config.toml
d_model = 224
activation = "squared_leaky_relu"
normalize_top_k = false
balance_bias = true
init_std_router = 0.00633
vocab_size = 4096
norm = "rmsnorm"
norm_eps = 1e-06
tie_embeddings = false
optimizer = "soap_variant"
batch_tokens = [32768, 65536, 98304]
steps = 5440
dataset = "wikipedia_en"
Below are experts of layer 5 (counted from 0) of a mixture-of-experts language model. Rows are named router (the router's row for the expert), up (a neuron's input weights, with its number), down (a neuron's output weights, with its number) and show model dimensions 0-223. Each number is 500 + 50 x the weight over its row's rms, rounded and kept within 0 to 999. Numbers have three digits each.
After each expert's rows: "gets" lists some tokens that make up at least twice as much of what it gets as of all text. This comes from a sample of Wikipedia text that the model never trained on. Tokens count by the router's weight.

# expert 59
router:583547485445547521402464525508438564462490565566558539436484462474474500517611545495503429480484555556470483544401484515536517408503391425553439518492498485496538518546535502498440502506537450545492511534547559444459481540500492419530530573554556481602434498557524448426543550529428449531418490614462413605461449503464425534572500476481508624414472486505449527511498483525532557567520419539540412426498487463490479467576583558559482489441529389562464478492415460504552460527514406571501508399470570579603437475473447470497506547478552482492445508429505445547429564503549514523450570493424478443546391475439475537494468450507488516583521576399464494473528513450503454518543
up0:596565614567647530568420522563507551491406525567501446429548457501582478457547587520533527514526553457511508426475446466489505483455507435545634542464529473538518474448467551327444506510474483435498552538431462506528504474466548459471426555551465523547544568450488489524606537554523497504518558517520479442503515486501474558519541493526547551410582498402426402597555433480518478435413489495433424523498493540494443498513551496544535550588498577453527410508563475450490444572478463450511506456506460504518505537447460479575427460541435454603462489568558550450544450463522496421611478561598495548452530486534437457486514505504497475458551551494474500532554504483539553553459
down0:572538532528558494505526482478491511524455545533467410560601460528503603618563506473487489468532532458468615493553454448457532527407510519515523572445557627507530611584475547471434568533480584570536452532399514591536500418480526481414435478488528481454424462472515489539447445514560489473542584491549434466617416402528523437583509567556552469572482518489532460399542489477531480503498608581440458543485432477521379531440500501530491462562469491469472493537456523504419406514425558527464608564513451458470473537496526457520481498526474475510486556504533619573438470496548426467449516516501483471410505486472462535504381505543545529483486510492550528491504494394454535513473
gets: " the", " |", ":", ";", "th", " first"

# expert 37
router:543483557463477509480505604515488575493540469627427448440529481491486473455431502510566518477464475526613390591432496539568438422411546475452596414337477482438423520575562482537465542572504328472417458517474517550560397567487431511504532543451439518424565467526540517487556542552494424496507481396489481490497561501495454516435470498495596441462442475483551470412479523530467504524466525470576417422470503503473478534503450419537513447540608457497543552470488601521451578500465546507454514516485487549534482434530579453477468452547478460481501522453430446516514551516536468513508545478526472508535465417541449527486464535571456474575482563481484482504498626538550519465477
up1:493475524599494586441576520437604480596468517447565513447471615585473469535556464490417548451539523558475459456460556505594441547562445605548479467497519501540560565449415534577576491557543468464517462541566479580446525433538544496516482438470514430541550525530545465505520453464445480494507579539560485395519434496504488505471508567512480588500500570599436517513506449512434405441491426466476570517470527497494517518645515534507544487563490528521447489544526426477520471501548428477540410490518458477502549546482487521448426458576439531529510567534467570482459441491481453387495536511537567520601530524430568506630508499474407515557490481602544419441481414474539488533545
down1:474526459495477496547464508498521521543562626522544610457511471530517384480526442510506569526412534430524563543406470541531460514520574480485467477483493553525442557515379488560501477512457593536513478505488543520528485409415454521578583479436525479520488482540538470475520552439529545520479482490528372402508585508499413536449525506496602448501520599535552398484402482457492489488497465507562496530467523487554445489525485514533504494481448521532453481445435416536468431554403452510547477340378491506512511526460432515557518490422516446497495561501563546573502361435631468523484481472485519521434475562400466495499496552453460445529457453557469453462484570502570595448441
gets: "a", "ia", "o", "ri", "i", "e"

# expert 55
router:404485599510519441557600547440545505458591484464405465497528506434469481473444483384563482450506473424551448515588432549475499493481579488585547522445504439600481417372562532495474590502487493407417391592495454526545473594482471522486566499512460559497508537432457608462473525473493501431496515468525493476467494502505575530525504454458478377561427501441508495507521526557567472494484487471519497613422511513423532517508484518467560480537435423564577523493600549540520486489515531528420534576559553508431471477470524521478563463501546470421513481423500537490498510499467512462542507583523517564571351531525513541510398457457469449481429475529616535483548565499459558530496
up0:407468539515502532420487554506503463473458570528521544562529458538512483485539501534485525422465465560577458516579525478395527516497458467546492496589559422514392521543567477580427423450558475553545463518462557511524644432480502450503458505558597529525561379436530465430520552474561408446492507527478475584416492529537525451492455501438433541545555457391531495473498475412504472511546575487459497440560440502519471512532540500469426539369518569413407499439409502525494470508435524547607487555551492486507480527475510469509457541521443458542484531552561513542572558449568429479372494522549552407466583437418488521464530430461521481419421468487515467523511549471481515579463
down0:478560551426502524437433449479546561464436540525499430486459428541432541540472569646497561505516514505431460470480413504482386512495500554550517486372426459483573430556562464542562421481487489510565478519491529470508545521490466564510482494560516558464451419473571520551556479600547382562449471393533497473504452557485503418521476573437521463576562525468442521566536462563411522475471465670465499501432593496487470502517516484518577520526526534515479504424544435629421409504471442535465501556486389563495522548504506481529499506527548471448538508505563464438560542490557494578388549563591542511487479472438486471465478522537553535562505467467485552524507598456480460515489
gets: "in", "er", "en", "d", "ow", "n"

# expert 52
router:526524468423453459436471547508415524501493500388458507499523500455496515556509501441539506485508531604523486522492538520397513490522230485489469548506430432568486599570460519533581547498535609417529593482539481489416454592472498475403500475517477430432560567535468440460495568435488452526493498402472469452440489508466525565576445550458531547493521507494467523491489477472543517541517559444426498423525504418493519534562514528566469540581593423522497406522518507523527580563543530490547453485544515520529508415478407485489475465494477488429406508428447506520533490574436531517459501569558502474551487505530547539490451484405575532449538526483564451471438414461530437551543
up0:480590597465583476550471474547511564532476465531530527523546497520489503459572570567541409441516465454568423571492411537578507410529528537530550540490473495612474483488504472490462544508485471420490502549557472506501526452455450448470522608493477491506421490548539556490506463545557537491550624516568522547633476466550556454469514552504487555506523429473499515532431491408485512536472482492426554492401475530492435413508455437425522574429523567485580576454510452500403431396436440526440487629485450482474538551544564566537528492539523500413451433452529492505496513501496494464564441463453545498452430472465555538439506552543481514573516601418459511522443579515333475469524
down0:480595537470524506524507442498389502609431507475571544467511538499464498599453526509484501517502484444467489578549537520490460400512447550502409491431431517589490478492500554441544489543501458434556473492508489502452585419510441486445417485474428523469495443485514545459522551481585477540476529460465523506602583432561447451502562539619456523547518502599544533506542471436474491513550550487497502523540525460525486502569470584574452454464504520552531502464523504538596470468449517538386511468519569486520580383476520520607496493531547519585499512416641472431402583516524439497571468502465537471481559592386403530559596589486424433551502494495505533510475534437422503436533
gets: " the", " a", " The", "'s", " his", "The"

# expert 33
router:435523531508533468473547482553466488465499449525499447560602469470545537518563441477538495511499581545446457545544511497507503473380620429506576477444519498513492492504581595540479404489499377528493461519442549530567482557418453560482512462496397557443506504625563533434503524548483444518633577412425403441448474450550526527499474492559520428478461554527491464457441584511507462576513575505516458519495494554523485489456499485612567514501489519557518507442493446511535611538460517541476561601487516509397590531469530486520534385539529489443464459440459556477606452477514535505548499493541476484501375433444444521568432524470502523483458494482535536436526594600514440579520
up1:574559537472544558631546476526543552508675515552445504498534478394486562537456576568484628373347454442521440535537543404395466522378536499533521529527546552489511488516448516504476455427487402531540508526476507376592500515480501543496488535485454546500418472483501475495500461506520527417542498505537520551452552456485512521493443441515584417516430480498504529510454525507518520496462555526554455522466476540504554550523492522494501480506344551484546557468508379565533468525477545488467539530487473495424468522528631480478395467450446494571506512435506563420554475511488477522490412488528415396471491487504530458549505460508471481493411496507535426426548538509473509482540
down1:425515423417501454504495453476493427513467540513564545484546512543526480418476387458525486584583449441495563475575477529520560545536528506429458544474453573525541452541545495487466469547495538527447527443548492551450478464501503433522590470498567488539503511555581498494493522444408530507554480408519563582513510525468500557514512474493435437481517457466476491390563482538549531518566528512522505590635412534514475531374455507513527480423528412524483505505459484597531439558521524452421522436457482424565465507476557597584572469591566520501470491598401445479477514369467487554576572512568489496483468400503414479508558537494521504596475491580345471532485481538459524444487
gets: "an", "o", "a", "i", "ie", "."

# expert 5
router:497540409416538587576409531514439537487520474538555484556455442460519514491556536444486505529541484476606538468492527560420428423464424490501518532542411562461517476547448487457520395490530448505460462475476544534523440392512525522500543541487556533680561531463482433518515466532498436514556602557529547563449586513511559481565528457449584577471462512510427490557521551497434446447489429578518417556442486505543534514595455458476531517532419543466551536576527488513402487448495476532433508503545453512436482453499558498435511582453421463515443441573590544519511481523447411424572514433494474608546396479440479510503588520557531559483546509583522549491438547464484480518531
up0:417582494426491463491570435682474546449502416428510416473545566451453503465441463423490439497500547491471520461526493482459530455587554483472357538532605474486551503468610555389585563588489512419497461546407475444480512475515509463545580493557443514516554584438522488551528479537511523490457496555474524502530441429460430412500490465486550475490493555528482554484531536529522462538493488462485539555462547596571494585527515404492506547528497501491496578494545497462509598464425404544488484615540434491411391404505523513512494511524462507627473491507482462543486576530593537532477472486536518519560545511482535491547497582599496461462584459503443491567493558476505465481509
down0:392557437538492479426498496523484459398424642484516551508435508548526558442511563472590505480478432550448569442502557488579520517426430486501479467501463439481503510488640501649516447540547405459552510536497528463521488522505471372433540486511540537466509520422416535447537519497441507487486506582610529524471591449501511488433489551519473451553495511617469552445433540533496498442485436513449533534520403413523491531504540441531537514520455554594497545519565477566464553448523516515506563475466572451511490524534512444540540469460475434582595536452504515544491580546542511461509570496471483460400503471541437556485584467607388456520524449471451520470507426527473424429561
gets: " ", "1", "2", "3", "5", "4"

# expert 32
router:480467456517511597491570494494529493540507515427518590570591419551440430587503488529505518426496516487407508471419582506548531529481536510492552493443383553499535644553547474438447481491540545507474543454400446488487406414453441432567531393501542473468419494586542587481562523482414449605505478522475433531539565472504485543451528468529496569476602516566436488534540442484509507577507489565542533455502466419523529515482523562537487476546533405630463526464527501438492434488558471543444495511501457483490537567494430432531509513498510510582442470483517489556539507527544493590444557575483518454544397449386470569534537446489487571521400585445508505525550430443543513481464
up0:486496435413477580574494499509496488486559506591564512555488485516470534464473471540521517611462545481448507519542442503416504511491518435491573614537459589498542558525439502476429482510494451432402443545522449455601470550500464557529441521395535578491522500537536526410613496472500505496540439467425504525492519435440511454451557579475565525503433473471489478568555443508336465463548451503573462514452468546496476595510525449526470447456434573460576587460568456497413485527556490537502490494509551481431470502525576444539510584499530436458607528542495547549542492486486439543477543434453470459543446396600584530545505471583461572572506577445504505538538583535467591561557
down0:432470449489539474499487486442427586539492641491473501446529480419547505463561428547467491512446530428522513546520492557506521485442455559519468609592518539398454514468455547572500439515453375542567502519522449483440554519448583492480509463492471582468486530439508371424436505551556448402494501476497561472499573516453532452514493503560532538549441549518471425566431424427426479489480563538479497611502469566531429583503461498475540498519480470417403480625525489412480474555419423497531493459477552521543448513478477535497511552503498519573540509479414447532565402506552485485553527414488447562487539572594382482465546497515487438467604481455529491494446560461417482551496
gets: "-", " and", "|", " |", ":", ","

# expert 61
router:479509510564470518500457473500452500478531474393450464515596413433551481604472500551556484496512463517533473517523512560388512527536447506498451540483391434604482495600461507544515520514491563397598586471558481487504503495420578557447517533555434517551528594496539461561421542396502473505590539516454421543427444532420515591566459534400601565464500499471490634511569450551472534595464451490532463415534498409505508481628526470609455508497509481473457492533525553511406496461557414496569471498521464524545482393455454459516517498504535445492512489542552508572520496547416514558464512496585404447498488590488506469432488543465460515570524528532463547493421507521498470486520
up0:478534457556506457592510508494503608419472506447489566511454600460440536535542563416476514419516444486514471462518486485498491439491430369492469493472522481432531535507484552491494416473436516621507424447478575490493451535463539456483487483514499487507585517585480419482538548508439445533616474489573479549418496534549494493524586486399502517474487537542392498593447596379455497570510520473508508501477469481529570414458571473503472498531456497427573406452549415451542425424476455514435472401527467478485502505518393504480491519515551591604446486497367517520481483563495585465568495516504529500500411463557513509519437547517407567488486558456558530407471608534494479488543
down0:450456406471504479457597561510420521494464535596487394526451499480544539502492481509548480529477521523541571559508542429427482532514396530538493496452569628432473555452517452344504492461506466460414462496519395504533476450512510498491606517547431452516510438470468532538503549545419447450453399524474438459433535489523514456474543532440568552559484400463474511503531478420497480448490587492481496502398561537573434595489526441487413441505415524537400512593403465566441551597494529506491478527445408528435506501477554498514533517583501475589493457502571508516521437463528526497444447399545476522511481396463515490544524537505529470462569413545509440566515485574427498545524
gets: " a", " two", " new", " one", " A", " the"

# expert 18
router:578549504521513456523532458555411578461525575545477598544451474529482517559555535509459542562539452436486523476571502524469535508480362481501508521511593530445476488497562509471464527383521419565557561501517464512477596467511524512386488545567613546570514417476528467425466511609384500488488448496573527568476514480458570473458446484433654531540519526505555531515425519461409537523556512569506465498517534523485475547415511484427484567568583571503447469502521487490549508566435562493522515549547520559436467421587489464491469570489496480521519568581450468600568452510516458456558482523591549527458538482507481511503535510499589568496546398553466477477472366418431518497512
up0:483523481496548560451549465465520536471506420471458402556583470547529494587454486486490473597486498543515528480506552452513582616439460492420407533472492551583581461479429543579531441463559468435493473497537441533618526531528487555553478483383490531547469546507494455510581468444420488601527488481501434542546485468484489427418420459495531450503530489459508465452490448565526437530541504503536461481534466585474505520526398476518499573470443479453513420511594482502427556446546419416455546537575590447498569517510555482473474514563513507599466541520368457548537521579504469545535477517657493489587463558482573455437484598502450515564506566506526534520417416467503566459482
down0:476583465488593413522538501433500519541510450462419505541473496502525453518507432477570457538520454511587575501507598464422563587441532425510428419424469458518442549462571460557448525551498494425473493535546507475534546525504466472507465489546468485578498488513446539446559462450493450567523436425531609515483441482520506453402494501478453396417529501557458443509520500515641535509518490584530475432492480559455522521543434563574396545546467536530425430519546527448577526440502569479458460587524454373476526580553535552498530489473587565545493592519448501492539488448455604509544535494532482538530546550530390432381474563424552458571460472445548549514446492474482490422490
gets: "s", "es", "ed", "ies", "ions", "ations"